config.toml
n_layer = 14
d_expert = 64
d_shared_expert = 0
activation = "swiglu"
router_score = "softmax"
normalize_top_k = true
balance_bias = false
Below are experts of layer 2 (counted from 0) of a mixture-of-experts language model. Rows are named router (the router's row for the expert), gate (a neuron's input weights, with its number), up (a neuron's input weights, with its number) and show model dimensions 0-223. Each number is 128 + 24 x the weight over its row's rms, rounded and kept within 0 to 255.
Before each expert's rows: "mostly gets" lists some tokens that are sent to it at least half of the time. This comes from a sample of Wikipedia text that the model never trained on.

# expert 1
mostly gets: "sub", "W", "−", "state ", "^{", "elected "
router [157 164 136 102 149 151 123 113 139 103 112 103 141 168  94  79 127 114 144 147 120 141 119 118 192 108 112 116 142 117 127 115 109 165 149 151 151 140  90 145 136 111 141 136 157 134 148  86  91 138 100 138 132 147  84 115 104 127 164 120 110 166 127 112 149 148 120 141 114 111 133  88  97 142 130 154 121 105 131 138  80 133 143 139 186 187 157 114 161 143 123 110 173 113 127 115  95 148 139  98 130 152 116  95 115 138 171 159 148 143 172 127 113 171 145 123 137 130 155 100  82 104 136 110 154 122 105 106 141 139 147 101  98 126 141 144 113 128  90 129 102 163 161  96 132 105  84  90 125 114 105  90 155 139 138 108 143 102 187 113 138 105 111 119 144  93 169 122 125 111 125 143 108 110 112 130 136 150 132 151 131 123  93 160 100 136 139 158 126 114 164  89 121  94  96 148 153 174 120 147 142 141 125 175  96 126 137  81 103 133 161 109 149 134 158 155  91 116 163 134 136 115 147 156]
gate0 [147 142 178 123 136 106 152 120 158 153 103 139 124 109 168 142 123  93 146 108 100 112 155 128 166 117 141 109 100 108 142 123 152 149 151 121 146 132 106 152 144 138 146 143 123 133 157 120 133 120 144 121 157 148 142  91  71 135 135 117 161 113 133 122 132 102 138 169 140 127 125 114 100 129 118  91 130 129 118 133  98 173  86 163 113 118 159 126 129  72 145 132 118 124 120 126 170 127 134 145 162 156 102 181 112 159 173 120 151 104 134 159 165 102 126  75 118 139 115 152 107 103  87  97 122 126 134 102 132 174 134 128 124 123  87 106 109 127 130 160  99 110  93 136 110 121 100 155 160  90 124 118 141 118 101 103  97 123 122 132 144 111 132 118 158 193 146 151  69 171 160 124 129 176 160 109 155 151  80 151 131  98 141 114 135 106 117 154 167 117 152 156 131  94 124 158  98 161 144 101 108  99 166 131 162 143 126 127 157 132 161 126 132 129 134  86 180 152 138 131 148  80 117 127]
up0 [105  82 146 127 108 163 147 101 125 190 136  70 150 126 129 119 124 125 126 131 142 131 111 120 107 144 101 158 104 118 116 155 108 118 124 104  67 117 133  73 101  81 148 124 103 117 145 128 126 107 121 130  98 102 113 146 127 156 131 112  94 138 142 178 139 130 117 118 109 127 144  95 170 156 133 125 124 119 128 127  92 161 147 103 117  89 107 130 118 142 161  95  94 148 156  94 162 113  96 104 130  91 108 102 177 122  83 143 152 145 107 140  99 100 117 117 107 108 146 149 161 167 144 162 127 111 152  89 121 102 114 133 129 138 183 106 115 119 101 114 142 100 132 112 143 114 148 132  95 158 143 193 100 106 125 178 141 162 149 109 116  92 104 102  74 120 112 132 140 118 118 139 136 119 102 125 162 133 107 138 124 113 127 117 156 124  94  83 118 156 126 105 115 124 131 111 157  88 152 169 108 157 120 184 134  95 132 158  87 111 141 108 126 163 112 117  92 117 137 116 104 133 149 115]
gate1 [122 141 116  95 112 110 150 108 125 121 103 106 116  80 164 135 126 115 188 159 177 111 145  99  91 104 101 115 138 159 103 146 155 144 118 104 141 160 109 183 116 142 113 112 136 115 120 125  62 119 143 119 115 133 121 111 130 175  98 114 112 140 152 129 103  71 103 137 115 136 133 117 132 179 157  92 119  94 100 162 107 122 125 157  80 145 122 103 112 110 151 136 142 115 134 103 121 109 130  90 113 153 105 144 129 135 148 164 168 150 141 155 177 185 132  71 117 135 157 119  90 150 164 162 157 133 147 102 139 116 101 142 113 121 131 150 164 153  77 138 126 111 121  95 128 137 109 114 102 129 119 123 105  75 133  94 115 141 115  92 143  87  91  95  95 134 109 108 121 146 160 146 113 151 113 126  98 128 121 133 169 162 129 116 127 138 127 159 121 142 112 142 145  95 136 153 161 118 103 143  99  80  98 131 111 167 157 136 141 129 127  76 133 131 105 128 104 102 112 132 136 131 107 118]
up1 [126 125 138 119 122 147 144  96 127 131 116 144 100 110 125  96 142  97 166 137 148 113 147 147  99 123  87 137  93 163 130 115 163 161 131 117 149 153 116 195  96 130  92 127 129 117  99 113  87 156 118 111 131 119 136  97 146 161  97  97 106 143 162  88  97  96 132 143 121 108 143 138 115 171 147 126 120 118 100 118 150  56 174 149  48 123 110  87 128 135 133 169 118 114 162 125 140 131 173 103 157 183 101 114  91 103 126 132 119 130 174 161 169 156  99  81 103 132 128 122 129 151 145 149 185 118 118 138 144 146 101 121 102 124 147 130 152 142  87 150 176 129 136 102 132 132 110  84 118 121 125 140 130  87 114 118 109 144 111 122 105 106 103 110 121 118  93 123 130 127 176  87 127 135 100 134 116 136 151 140 128 111 137 109 127 118 134 131 104 122 129 163 131  78 155 127 118 148 107 172 125 111 104 126 119 128 134  97 148  97  94 105 116 101 102 145  97  89 147 148 145 131 130 146]
gate2 [103 128  99 123  84 138 130 160 160 136 114 119 158 119 156  67 154 131 121 114 106 109 100 108 149 148 146  82 146 147 103 162 124 115 134 132 140 109 118  97  87 110 119 109 137 124 105 135 117 124 154 123 111 133 150 154 165 125 140 124 110  88 125 169  73 132 152 149 135 101 133  64 169  91 133 127 134 194 157 155 140 127 102 113 116 119 105 130 103 119 135 136 117  90 150 144 141 141 177  41 122  67 117  99 178  85 133 114 139 127  99 103 121  95 126 127 114 104 122 144  97 130 130 155 103 128 151  95 170  90 150 164  88 139 161  89  99 147 115 129 131 119 133 117 145 139 166 139 118 138  99 171 150 133 104 141 142 161 140 143 128 136 137  95 114 157 134 101 119 148  92 145 153 106 109 126 132 156 119 105 123 164 158 140 130 103 121 155 136 133 109 117 129 132 126 122 102  94 124 109 148 107 132 136  89 158 137 139 122 157 106 110 130 115 133 125 129  77  80 128 161 133 135 100]
up2 [112 161 101 108  88 121 120 113 123 141  91 147 118 130 128 174 149 136 166 114 138 124 151  87 135 110 132 149 144 117  99 113  97 101 144 138 172 132 154 139  91 103 127 152 114 137 123 140 108 141 115 108 129 165 109 130 122 135 128 138 145 107 161 138 149 134 117 134 139 153 117 101 118  90 136  66 114 120  95 127 139 105 155 159 120 155 161 118 157 132 169 132 127 142 115  87 151 140 147 154  98 173  83 121 141 157 109 134  95 102  76 111  91 142 100 129 149 121 123 149 107  83 152 101 112 153 157  97 156 192 139 151 152  83 108 139 135  59 153 121 135  70 104 143 139 126 131 130 126 135 123 121  77 184 131 105 122 113 125 103 141  81 158 121 167 115  97 146 109 144 142 165 163 136 112 117 130 128 143 128 117  89 112 105 123 104 141 109 140 130  98 159 119 154 184 145  98 119 127 135 144 134 150 140 143  77 145 108 151 101  90 119  98 129 134 102 127 124 158 142 136 112 100  79]
gate3 [ 96 105 140 121 137 136 168 148  97 142 151 135 134 102 109  96 107 155 140 201 119 146 124 119 128 150 124 139  96 125 110 113 169 153  90 133 143  85  83 123 132 135 144 134 120 117 125 139 158 117 131 143 137 106 127 134 112  79 162 152 121  98 138 140  89 114 130 145 129 164 124 126 115 127 136  80 149 144 134  89  97 115 123 197 135 139 156 137 149 152 138 170 140  99 130 144  89  78 133 106 110 114 117 119 101 141 158 105 156 133 165 105 133 144 142 119 143 117 148 129 125 119 162 108 117 114 143  83 109 112 153 132 134 127 161  96 134 125 131 112 112 103 108 184  53 138 114 100 141 129 132 145 134 114 148 104 129 134 145 148 146 109 172 163 158  88 129 130 137 128 190 160 170 159 128 122 152 169 128 102 126 113 115 117 137 140 153 127  93 113 122  99 116 153  98 105  95 146 109 116 153 127 169 187 125 160 178  99 117 154 162 123 161 121 160 106 129  93 147 150 110 164 148 128]
up3 [117 131 153 156 130 130 122  96 126 124 153 148 147 147 135 138 142 136 134 149 105 142 170 111 128 116 143 119 121 110 168 127 112 142 153 109 130 118 112 141 166 155 125 164  89 135 182 109 157 169 158 111 114 145  81 150 103 139 119 128 136 146 157 145 163 134 141 154 112 110 112  97 179 127  78 122 151 114 118 141 145 115 141 171 143  79 152 121 157 128 134 113 115 174 100 146 103 129 117 146  89 138 108 132 148 131 108 115 130 117 138 136 143 134 139 135 139 124 144 131  97 118 143 155 113 140 128 110 105 124 125 153 147 113 156 118 117 143 154 118 147 158 104 106 147 125 126 122 170 128 118 175 150 117 164 100 120 166 140 162 150  97 116 154 140 118 114 151 119 123 127  80 110 126 164 133  90  94 183 110 145 152  70 184 139 134 124 127 138 139 141  92 158 110 128 128 201 125 159 145 178 141 130  58 112  92 132 148 162  92 129 131  66 120 137 116  71 109 141 167 150 100 118  89]

# expert 38
mostly gets: "li", "ri", "di", "Di", "bi", "Pl"
router [176 154 164 159  96 119 126 122 116 156 150 116  91 130  98 161 141 118 206 139 124 109 149  89  95 120 126  95 147 138 128 139 124 154 100 111 168 170 106 146 110 131 114 131 109 101 121 109 133  84 113 118 123 123 152 129 183 156 129 121  81 132 103  96 127 155 126 112  72 121  92 113 128 102 153  91 107 117 100 157 168 150 171 158 118  85 118 129 179  94 153 125 152 147 127 143 138 126 137 130 140 124 139 143 130 135 138 157 138 152 148 123  97 125 130 106 144 175 110 129 110 137 103 125 121 106 142 151 143 161  91  98 113 114 118 125 132 124 117 132 129 116 133 145 131 138 158 147  89 136 109 135 147 127 170 108 115 123 178 115 133 127 146 107 121 113 143 153  94 184  75 115 102 131 166 135 108 159 147 158  59 128 128 144 132  94 167 146  98 130  84 132 114 107 101 117 154 141 154 127 165 136 136 178 138 117 124 124 151 144 175 133 151 114 101 104 106 161 126 105 175 123 113 143]
gate0 [ 96 124 124 128 113 153 139 150 127  99 154 137 113 139 127 138 140 134 127 150  97 109 127 126 135  85 143 120 175 145 167  91 184 151  83 165 102 133 163 154 135 102 181  94 138 126 126 118 136 124 121 133  99 113 125 152 104 150 145 104 115 143  94 139 147 193 146 150 132 161 133 159 112 154 119 149 133 101  76 135 152 133  83 125 111 147 129 139  81  97 115 104 165  90 116 134 130 123 125 141 138 123 147 134 114 134  99 175  94 147 114  99 140 103  87 107 108 171 128 110 115 136 117  77 136 167 114 154  79 145 126  81  75 129 149 144 105 135 178 141 135 119  83 104 182 126 123 109 115 125  86  90 120 142 170 119 123 118 138 122 132 132 171 110  87 112 108  98 119 173 152 124 118  95 121 142 118 142 181 165 113 153 105 152 133 103 127 111 137 135 119 130 142 138 106 118 130 126 145 139 147 113  98 131 183 153 114 109 129 150 130 161 173 119 142 130 145 102 137 106 112 105  95 134]
up0 [103 148 112 123 106 157 140 107 143 134 118 117 132 148  99 118 144 143  61 173  81 145  65 132 137 101 140  91 139 162 181 109 127 149 116 169 146 119 130 123 135 136 159 110 144 109 149 107 151 139 137 134  98 124 140 157 111 137 148  88 137 146 114 138 137 147 132 153 160 119  99 121 143 163 158 154 172 143  99  94 123 154  93 128 129 120  91 123 147 107 126 131 129 100 100 146 116 110 105 122 117 144 149 139 103 108 162 131 107 125  87 107 113 147 111 111  85 159 118 111 142 128 110 141 142 169 112 152 108 116 140 107  85 163 109  79 138 122 151 112 126 114 100 144 125 137 155 152 100 123 130 122 153 147 160  84 175 162 130  89  97 175 200 104 114 118 126  90 116 118 134 139  76 155 146 126 105 162 140 149 142 132 112 129 134 129 125  94 165 139 122  98 100 140 153 136 161 129 137 151 161  89 104 128 174 159  90  89 145 166 105 146 104 116 142  87 137 124 140 107 115 130 117  89]
gate1 [121 151 157 121  91 157 128 112 108 119 161 140 117 184 109 135 124 150 175 149 133 135 133 161 124 129 129 172 128 100  81 164 125 152 105 106 142 148 167 110 122  98 109 153  99 124 144 129 123 127 119 115 150 150 122 150 140 152 123 125 117 120 123 142 161 136  85 127  98 126 122 133 147 151  95 118 103  91 136 109 137 144 100 141 112  89 174 129 141 122 133 142 160 152 110  85  97 137 123 158 151 133  65 151  95 163 128 140 122 134 159 174 123 139 143 194 100  95 149 136 119 102 130 148  98 119 125 111 149 137 105  67 146 121 104 151 125 157 106 125 124 159 143 119 139 160 130 163 107 150 147 158 162 135 151 117 103 141 188 135 120  97 178 114 134 122 146 151 112 159 107 148 125 142 131  95  98 147 150 175 142 154 118 137 139 128 132  96  91 148 137  87 115 154 135 100 120  95 113 115  86  58 136 136 174 102 161 136 108 138 146  96 152  85 120 125 144 161 150 145 162 134 134 118]
up1 [131 108  70 144 162 149 119 131 107 110  74  96  89 108 119 116 114 149 141 106 136 180 125  90  60 158 137  94  69 131 147 112 133 120 141 126 152 103 146 171  80 116 130 105 148  62 140 147 187  78 127 111 129 131 159 120 117 139  81 156 134 110  90 128 125  91 124 112 139 125 146 115 165 142 163 150 131 142  87 136 128 142 103 113 153 124 119 109 103 127  97 145 145 129 109 142 135 171 162 113 120 119 169 124 142 167 158  91 172 119 128 131 115 127 130  91 133 109 158 158 119 158 126 146 113 105 116 131 141 115 147 156 145 126 100 148 162 110 147 126 185 151 130 111 124  92 153 136 113 109 136 123 128 176 144 151 120 152 118 130 133 162 119 133 129 130 170 134 117 124 151 115 129 105  82 153 161 115 143 101 101 167 131  86 128 103  87 158 144  98 162 146 116 133 119 132 152 147 122 136 128 115 123 131 125 112 102 122 168 119  96 127 109 146 124 151  99  96  98 120 102 135 135  83]
gate2 [101 103 145 116  98 141 156 116 111 125  76 149  99  88 116 132 166 119 152 142 166 140 145 124 120 138 126 147 140 117 170 162 148 104 130 128 125 102 152 155 124 156 129 118 129 131  83 150  92 103 105 131 155 137 136 153 143 168 117 134  84 155 119 148 159 142  97 137 176 159 133  78 138 110  98 119 130  71 159 102 119 158  98 125 134 157 124 113 109 114 149 107 104 123 141 169 116 134 141 118 187 143 145 141 127 103 118 133 133 149  88  99 191 141 100 147  98 134 121 101  92  89  75  96 121 139 137 156 107 115 144 119 126 141 144 164 143  95 129 124 130 123 147 112 132 152 142 136 142 115 144  64 122 151 144 174  98 126 143  99 163 117 116  94 119 135 135 155  94 148  91 180 156 122 101 128 146 146 124 105 107 126 136  58 139  81 124 146 124 156 100 122 168 120 113 108 140 151 146  92 182 111 128 136 148 102 133 103 134 143 121 124 115 121  88 114 126 130 140  81 117 134 137 114]
up2 [148 124 116 133 149 117 147 161 122 128 180 114 144 158 104  85  80 159 135 149 143 117 128 111  87 112 136 139 139 149 100 143  66 143 108 133 140 134 133 150 150 114  99 184 108 154 126 131 143 157 124 150 117 135 117 105 116  96 154 142 135 105 191 128 141 108 124 101  92 127 113 110 125 152 113 140 138 161 120 145 173 108 146 130 129 106 119 124 115 175 106 161 124 130 146 114 129 102 116 152 113 114 135 133 121 145 132 117  96  93 129 186 120 138 148 126 108 168 157 175 145 129 125 176 132 141 119 141 144 131 118 169 131 127 104 115 112 185 156 144 134 141 134 183 139 100 114  99 124 135 118 180 145 131  67 155 148 104 121 120  80 170 142 145 122 104 172 130 161 111 166  77 123 125 152 135 107 100 189 120 128 152 116 152 134 152 110 113 134 116 151 126 128  78 100 106 130 135  97 132  89 149 164 123 135 113 101 121 142  90 127 124 114  96 171 159 102 119 139 152 104  91 121 159]
gate3 [113 151 128  61 126 153 132 149 113 133 108 100 124 147  87 134 119 112 170 134 124 143 176 125 119 139 110  86 166 114 103 142 122 105 135 129 122 139 112 103 113 122 126 122 138 148  84 123 119 144 141 142 121 123 133 131 146 140 123  97 131 143 141 127 125 151 186 135  99 115 123  85 107 151 120  92 142 114 142 122 135 112 107 109 145 100  99 124 172 116 119 150  80 124 100 155 168  61 114 112 105 111 140 135 126 126 143 141 173 109 139 113 101 138 124 113 151 156 117 125 122 132 139 138 128 138 112 145  86 140 107 110  87 181 125 143 122 118 152 135  74 132 108 111 141  97 156 142 192 167  73 122 116 129 153 129 138 170 134 151 154 132 127 159 129  89 105 122 148  90  67 122 184 185  90 142 116 110 111 140 104 119 107 136  85 123 151  84 122 153  85  77 119  72 135 106  91 141 125 106 152 101 103 161 122 142 138 152 107 132 150 127 138 148 134 147 140 113 156 107 148 161 121 127]
up3 [124 156 149  76 120 132  96 118  96 155 139 125 122 134  91 124 154 127 140 153 145 131 177 119 146 155  95  95  97 134 142 135 134 111 108 142 149 120  62 129 154 122 147 119 148 120 107 101 109 166 150 134 115 108 122 123  98 140 132  82 114 144 124 120 122 108 199 156 133 146  83  71 144 110 118 101 157 105  83 123 115  59 141 130 129 114 135 130 159 119 104 127 125 117 120 146 122 101 116 120 131 124 143  97 143  91 136 122 149 117 171 128 151 124 161 135 132 122 170 126 147 103 144 167 134 119  94 125 103 156  97 113 136 166 107 167  90 125  96 165 124 129 155 146 121 106  97 132 147 134 101 124 117 144 100  98 129 141 124 111 142 116 138 112 159 126 161 109 126 104  42 146 136 155 110 143  82 150 134 103 111 157 124 145 125 110 134  50 100 126 127 133 127 115 165 139  67 169 140 127 156 119 144 115 113 117  85 143 127 145 140 123 143 128 137 142 138 134 147 114 163 184 109 113]

# expert 53
mostly gets: "–", ".", ",", ":", "=", "$"
router [105 177 133 144 137 117 138 128 112 168 107 167 132 122 114 113 110 138 157 150 115 118 131 136 138  79 107 103 113  89 162 112 136 152  92 154 157 143 128 117 137 166 104 157  99 135 100 116 108 110 123 113 150 120 132 106 150 149 138 110  55 136 127 123 106 154 134 109 110 106 122  85 108 160  97 161 154 137 107 118 152 106 120 100 169 148 102 172 167 127 117 127  83 146 133 145 118 108 126  84 107 121 124 147 116 130  92 133 161 135 148 128 187 124 130  89 153 119 114 116 132 122 128 141 146  68 173 167 160 169 131 186  94  97 145 172 109 120 162 126 140 126 129 155 145  93  86 151 111 144 129 122 128 125 127  73 154 117 153 141 124 122  92 139 166 106 116  79 113  90 173 148 144 165 128 119  96 117 102 108  75 113 117 139 126 158 142 125  95 130 108 109 123 117 106 141 131 134 134 102 140 133 149 146 132  62 101 137 161 152 140 155 133 161 141 124 151 121 110 131 123 112 119 139]
gate0 [171 131 135 111 177 174 184 126 140 125 125 144 124 135 147 124 142 138 101 138 189 141 163 125 135 104 108 132 172 147 144 119 114 123  96 112 108  93  88 148  98 132 128 142 114 102 102  85  78  94 166 103 129 193 116 134 109 110 109 149  80 164 127  92 144 148 117 154 131 126 132 106 130 158 149 114 171 143 145 115 117  99 164 124 153 134 114 149 136 127 120 148 134 152  94 125  51 134 142 120 117 178 112 140 134 143 134 124 123 119 133 147  95 140 125 138 122 152  92 142  99 106 142 156 115  88 160 128 140 102 152 102 146 140 131 138 140 137 140 159 107 120 186 142 119 103 142 112 147 116 120 143 149 118 124  83 146 138 132 114 157  98 170  97 136  97 128 134 127 124 161  72 125 144 119 119 123 128 125 114 112 129 126 104 105 121  90  82 109  93 125 146 115 132 150  99 159 109  81 153  70 133 168  62 141 112 114 123 103 113 148 118 163 121 120 144 137 123 131 111 144 161 117 157]
up0 [128 146  73 127 158 110 168 145 110 150 102 154 127  83 114 125 110 119 138 152 132 133 119 181 131 163 125 122 150 134 111 147 106 121 121 126 136 155 126 123 114 119 128 166 151 126  96 139 112 135 126 112 126 137 185 135 116 107 108 113 128 108 148 125 109 165 127 117 126 116 117 122 112 127 144 116 148 103  92 136 144  87 156 145  96 101 116 145 134 109 111 136 105 123 112 138 157 130 131 194 113 142 149 177 109 161  87 118 102 115 118 125 132 115 169 136 126 136 111 147 133 115 155 141 115 100  81  80 135 115 137 120  72 163 111 149 155 143 117 129 146 124 148 124 149 126  90 132 105 133 144 135 179 113  82 112 188 137 159 142 158  95 129 173 112 113 151 137 153 179 154 147 127 158 120 146  73 136 128 148  78  94 149 139  96 158 118  72 126 119 111  86 145 151 114  92 131 142 118 123 125 148 154 116 159 129 134 113 121  93 130 130  71 156  96 173  87 146  88 124 145 145 170 170]
gate1 [130 173 100  96 117  95 122 149 131 148 160 106 145  79 121  97  87 160 152 109 110 137 111 135 118 114 131 136 124 142  84 116 100 141  97 141 106 138 128 113 135  89 106  88 134  77 127 144 133 137 129 159 162 129 119 128 117 153 101 137  80 126 123 114  64  88 126 102 107 142 175 125 101 133 121 135 178 128 110  90 121 124  75 123 120 131 114 139 117 108 124 128 106 113 147 105 124 121  92 113 139 136  67 117 127 104 102 168 171  97 138  88 123 100 145 127 124 136 139 126 168 116 178 128 149 143 114 154 123 176 197 120 134 180 179 130 112 139 138 111 119 104 112 106 100 109 103 117  83  88 171  99 116 137 162 101 122 142 134 137 120 139  80 126 151 132 154 117 117 138 122 133 172 101 151 118 139 152 137 101 158 151 148 115 125 114 103 159  80 115 115 152 113 144 109 119 118 124 160 113 131 120 177 134 145 124 102 162 120 137 161 140 150  99 108 119  87 114 102 100 113 116 136 123]
up1 [105 112 176 122 161 163 151 146 130  81 122 151 133 201  97 103 150 120 114 117 174 111 141 130 166 133 138 127 105 103 171 125 154 130 146 125 171 143 136 139 125 126 125 131 122 154 130 114 112 125  94 112  93 120 102  75 136 120 145  93 159 133 119 133 171 130 119 155 119 130 119 154 163 131 132 111  83 134 140 141 111 135 172 127 109 154 147 115 120 110 106 109 183 172 109 162 122 112 159 159 149 131 160 128 104 148 167  86  85 106 112 142 123 160 103 108 121 127 105 130 132 120 123 142 114 129 107 110  91  86  82  99 110  96  89 158 170 100 120 122 111 170 130 148 132 146 146 158 136 142  89 135 149 150 109 131 128 153 144 108 115 118 177 141 150  93 138 135 111 124 120 101 102 139  87 168  78 138 128 139  92 110 134 159 133 129 186 111 184  93 124 117 150 132 159  85 134 134 111 143 121 109 108 124 140 148 140  84 124 153  85 101 137 131 146  97 130 141 148 135 152 133 102 127]
gate2 [118 149  90 115  94 115 170 117 128 111 100 128  97  77 109 102 120 145 102 133 102 138 124 124 107 127 114 158 115 155 158 123  98  94 147 138 136 127  96 152 174 107 104  62 146 114 155 170 157  95 102 103 141 109 148 136 135 124 149 131 133 150 116 177 115 138 144 145 103 135 173 100 136 193 124 145 142 106 152 106 109 120  98 123 130 118 116 118  89 109 131 132 128 126 144 107 123 121 167 151 156 117 100 132 152 112 111 146 135 160 127  85  91 139 135 151 136 114 122 142 159  96 137 137 108 130 137 123  80 165 105  84 116 154 163 153 147 134 139 152 172 154 119 133  95 151 111 144  99 134 142  72 153  80 133 126 110 111 133 143 106 123 167 148 140 132 115 100 132 139 188 123 129 132 151 124 106 111 125  94 128 105 107 118 198 122  82 144 145 134 115 135 122 134 126 145 133 142 136 128 194 133 141 140 176 136 165 110 110 110 121 157 105 146 119  81 160 135 181 141 150 145 122 164]
up2 [113 118 183 116 153 119 111 154 117 153 140 115 175 161 119 183 136 139 158 101 160 121 174 119 148 131 106 130 136 131 126 127 124 143 141 152 110 150 110 151 140 111 139 144 119 121 132 101 129 119 141 118  98 155 113 109 158 145  93 110  98 142 123 111 163 163 128 144 153 112 121 156 131 106 106 123 137 143 134 118 120 180 122  52 101 101 122 119 111 138 143 164 124 141 132 146 143 124  91 142 121 138 120 125 121 119 127 109 104 134 123 148 115 126 152 111 133 141  98 109 111 164 151 212 141  96 132 115 144  82 179 112 155 113  83 108 132  97 135 102 133 158 162 131  94 126 147 150 117 123 130 154 113 160 143 120 127  98 110 102 126 131 130  84  64  96 141 151 112 147  84  92 136 116  93 146 130 166 144 161 165 165 129 115  89 163 184 125 149 129 118 148 169 116 157 101 126 108 139 122 105 125 129 157 114  97 104 125 143 137 143 115 139 118 102 124 152  96  83 133 108 125 163  55]
gate3 [112 109 130 127 115 113 123 119 157 115 127 133 148  97  98 117  89 116 106 101 111  92  92  93 167 144 103 145 117 133 116 134 156 123  83 136 136 157 140 167 138 146 116  89 177 113 152 148 148 109 103 128 136 112 124  99 100 103  99 113 114 125 137 129 112  86  90 128 134 126 147 126 104 131 163 109 129 117 137  90 101 137 117 118 140 104 108 139 129  81  98 103 164 115  95 102 117 123 160 144 129 110 131 128 137 105 133 128 152 108 132 144 193 166  96 127 154 175 112  91 168 109 102 147 154 114 110 141 125 102 142 145 121 143 125 120 124 153 144 118 145 107 128 141 169 124  92 128 102 149  92  94 102 185 138 115 136 147 117 147 141 134  72  98 120 105 134 106 123 173 103 179 159  93 124 118 129 139 112  99 104 131  99 113 127 119  72 150 115 135 119 166 109 105  82 148 123 112 141  70 121 105 146 133 107 176 134 168 103 162 140 102 101  65 144 120 122 155 109 126 151  99 161 172]
up3 [151 118 112 114  73 151 114 142 113 130 111 100 151 110 127 137 140 120  83 152 129 140 101 162 122 144 147 164  89  82  92 134 106  92 117 164 123 104 113 106 134 168  91 159 119 172 125 109 169 133 136 131 128 124 126 147 112  86 160 136 152 112 168 126 132  98  74 158 146 138  82 146 132 100 171 128 126 145 127 138 126  81 127  88 152 141 131 127  89 110 143 123  91 127 136 158 118 128 112 108 128 104  93 108 145 132 129 101 126 139 104 120 103 142 123  90 151 141 128 168 129 148 112 128  84 147 179 121 135 148 119 151 125 118 149  73 112 163 168 150  95 101 107 150 171 162  88 110 120 147 160 107 157 121 148 128 136 159 123 143 118 102 129 134 103 115  95 104 108 161 106 113 102 132 139  99 167 154 119 120 116 119 130 155 170 117 131 127 134 138 114 159 138 164 133 138 129 144  96 102  93  85 121 105 100 126 113 120  84 182 113 130  86 137 158 152 138 151 176  97 123 162 156 147]